Below are experts of layer 6 (counted from 0) of a mixture-of-experts language model. Rows are named up (a neuron's input weights, with its number), down (a neuron's output weights, with its number) and show model dimensions 0-127. Each number is 500 + 50 x the weight over its row's rms, rounded and kept within 0 to 999. Numbers have three digits each.
Before each expert's rows: a language model's description of what the expert responds to; "comes after" lists some tokens at least twice as common just before its tokens as in all text. This comes from a sample of Wikipedia text that the model never trained on. Tokens count by the router's weight.

# expert 59
What it handles: Determiners and possessives. Articles, possessives and quantifiers opening a noun phrase, such as the, his, their, more than, an attempt.
comes after: "'", " of", " with", " to", " and", " as"
up0:503516504451492511593478497550461602464539582475525481466455424470479541481517418512511485526443519504406479509521447597464532585569465437454515487522534467535546468468502412447555467452516528497464595520539448489516563597541482502469415474605438530505518516453510524469584478442573512511527565591509562479432447517469477522444599495478469526497570535547466581424419510443527472558516
down0:496455558356482478472562498460511439540520463571436614573496513484437502523471489619510531511460419439536436596555581511435464515509550423446568531521612494555449515488381506476479606510493556501479458479588517581547525485491469450547498469532488486391521480539544444453506456651452428529580472551387532500551502438425494520478496496553546429464454467522448510511434483438446488457495

# expert 45
What it handles: Music listing fields. Section markers, blank table cells and infobox field names in album and song articles, such as Label, Released, Length, Track listing.
comes after: " |", "\"", ";", " album", "==", "==="
up0:468513517471572526481488462480418503523519578514453496507548462468516496468485530452479504588588559501566483421482477485489517515510547496490443479581534538498551496444475494557509535501494558586578580513596431483467517440429518584505542571504448541522481483595431541496557498594489351526491492583461528547646460404546459465459486550462475558539497450523494506596511580499579518524510
down0:576527469527473506464577546554434443503563566549464476502490436474528558512440543557501488533529602486513462474519531547522473559520521507464431479436420542535500520416448592431464443516427493540439434539523545504541487650547400492456517556511421519523455525512515463531558580461517473458643466539532525502555495482538524506536502460388481439544493502459488560500500538497550451509495

# expert 14
What it handles: Hyphens and markup. Hyphens in compounds like four-cylinder, table pipes, section == markers, line breaks and brackets, often in motorsport or technical text.
comes after: "\n", " U", "W", " non", "E", " A"
up0:450470401423491493497492535506489496442544527458388504488539486441417563501486565539498483483503459397460484531508545443486547497500511501527514487492535567507521458512526481478555406526589453534508503489570438436519533586566432579483500594523514483565571460543537455468583493561478533623553462545538561526575470518455580448565528541540536459540460384505520524464442617505491573438487
down0:493558509458464591515479519475530516498574510576544668461544436580498494494530593462467405532504437567491575415519507475469580466585494431530499549433473537451540566488480508488474395397503398388469479566512451480474419516569479523601429538468459474468597500521398506541524429540557551527553426465524510514471493498620547416447508515463523543546480488472595496472482566457483526497521

# expert 58
What it handles: Possessives and determiners. The possessive 's and possessive determiners before nouns, such as school's, Nixon's, their, its, his, own, new.
comes after: "'", " and", " of", " to", " with", " for"
up0:563507509484495525321504572473530523521467434484507493504472482534534481541454538626502557482497579501516512480557505563544449472512416494511502525520467511548469465505615525406446426574569402472490462390600529500488583517467534457561515514580531537456488401497522464537497502567465495502558541504456515434554505554485541519524576535572528511537619465453473586458470476502465494451543
down0:465490509456463497366516496556549551583411467504618648521507452470503531482505556453526442472442513526457405504519544485582427547546426507462538460474525561495577494529437450505423473536439573533513453497594492660542501549502447457484389525510531564423659431536593493520444498504486482409508557475517496489499437465431464459519544475446468478508526555456569416540546434524420481471485

# expert 63
What it handles: Line ends, list breaks. Line breaks and periods ending lines or list items, plus opening quote marks and brackets, often in technical or definition lists.
comes after: ".", "\n", " =", "==", " ==", ")"
up0:440458486422459442525444484564432524480510581428445527403493456545531561500495495497506531533594550475426559548425478491459514507559442561494536464617570463482597510511559435570539541571593440459573485550448404523493572489497399537547448456523471556460468471528533410478530569525418538538567432527537608520538488509549508568587509545507500572530567409478416452455496552503484473380510
down0:590563536447593545467567491534480512522502447469451726548534503570569476418560499474491471489486500447552513583504570376515586417483494499454562472439484519488506525490538507512533492438453419417518505537486482471500396535464425561430483474458482444511473531467538498496498482565359540481424543487511516473558589513497619534473582527468483499583559505402548470558576549577513511521470

# expert 3
What it handles: Quote openers, line breaks. Opening quotation marks after verbs like noted or wrote, plus line breaks and section markers, often in Arabic-name or history articles.
comes after: "\n", ".", "==", " ==", "===", " ==="
up0:596531514435416581583493475479528426471533500489441495461551540573544414523539519496527472442490507422514641531494532480451459513459564473505467428513489563498421581452437512556499501512540502470565494516505417516522478472479548485522533471617481427474518519479559577503462594488492562562498514535487491508533524447521475543505490450470486498465539534615503420603508526414483530453536
down0:540549489496394503474504569441534447544485516498515734374449533554437520637482512480492576477449475522486541643507466514530502509605458495439509555480602489466554571533472576479550533495528479547537561496519513482555496569487600584488520422408432523435470537533598511518497482516562506474540435505510414556424513535568439408538541494539535394362508559562493431497568544398590432437569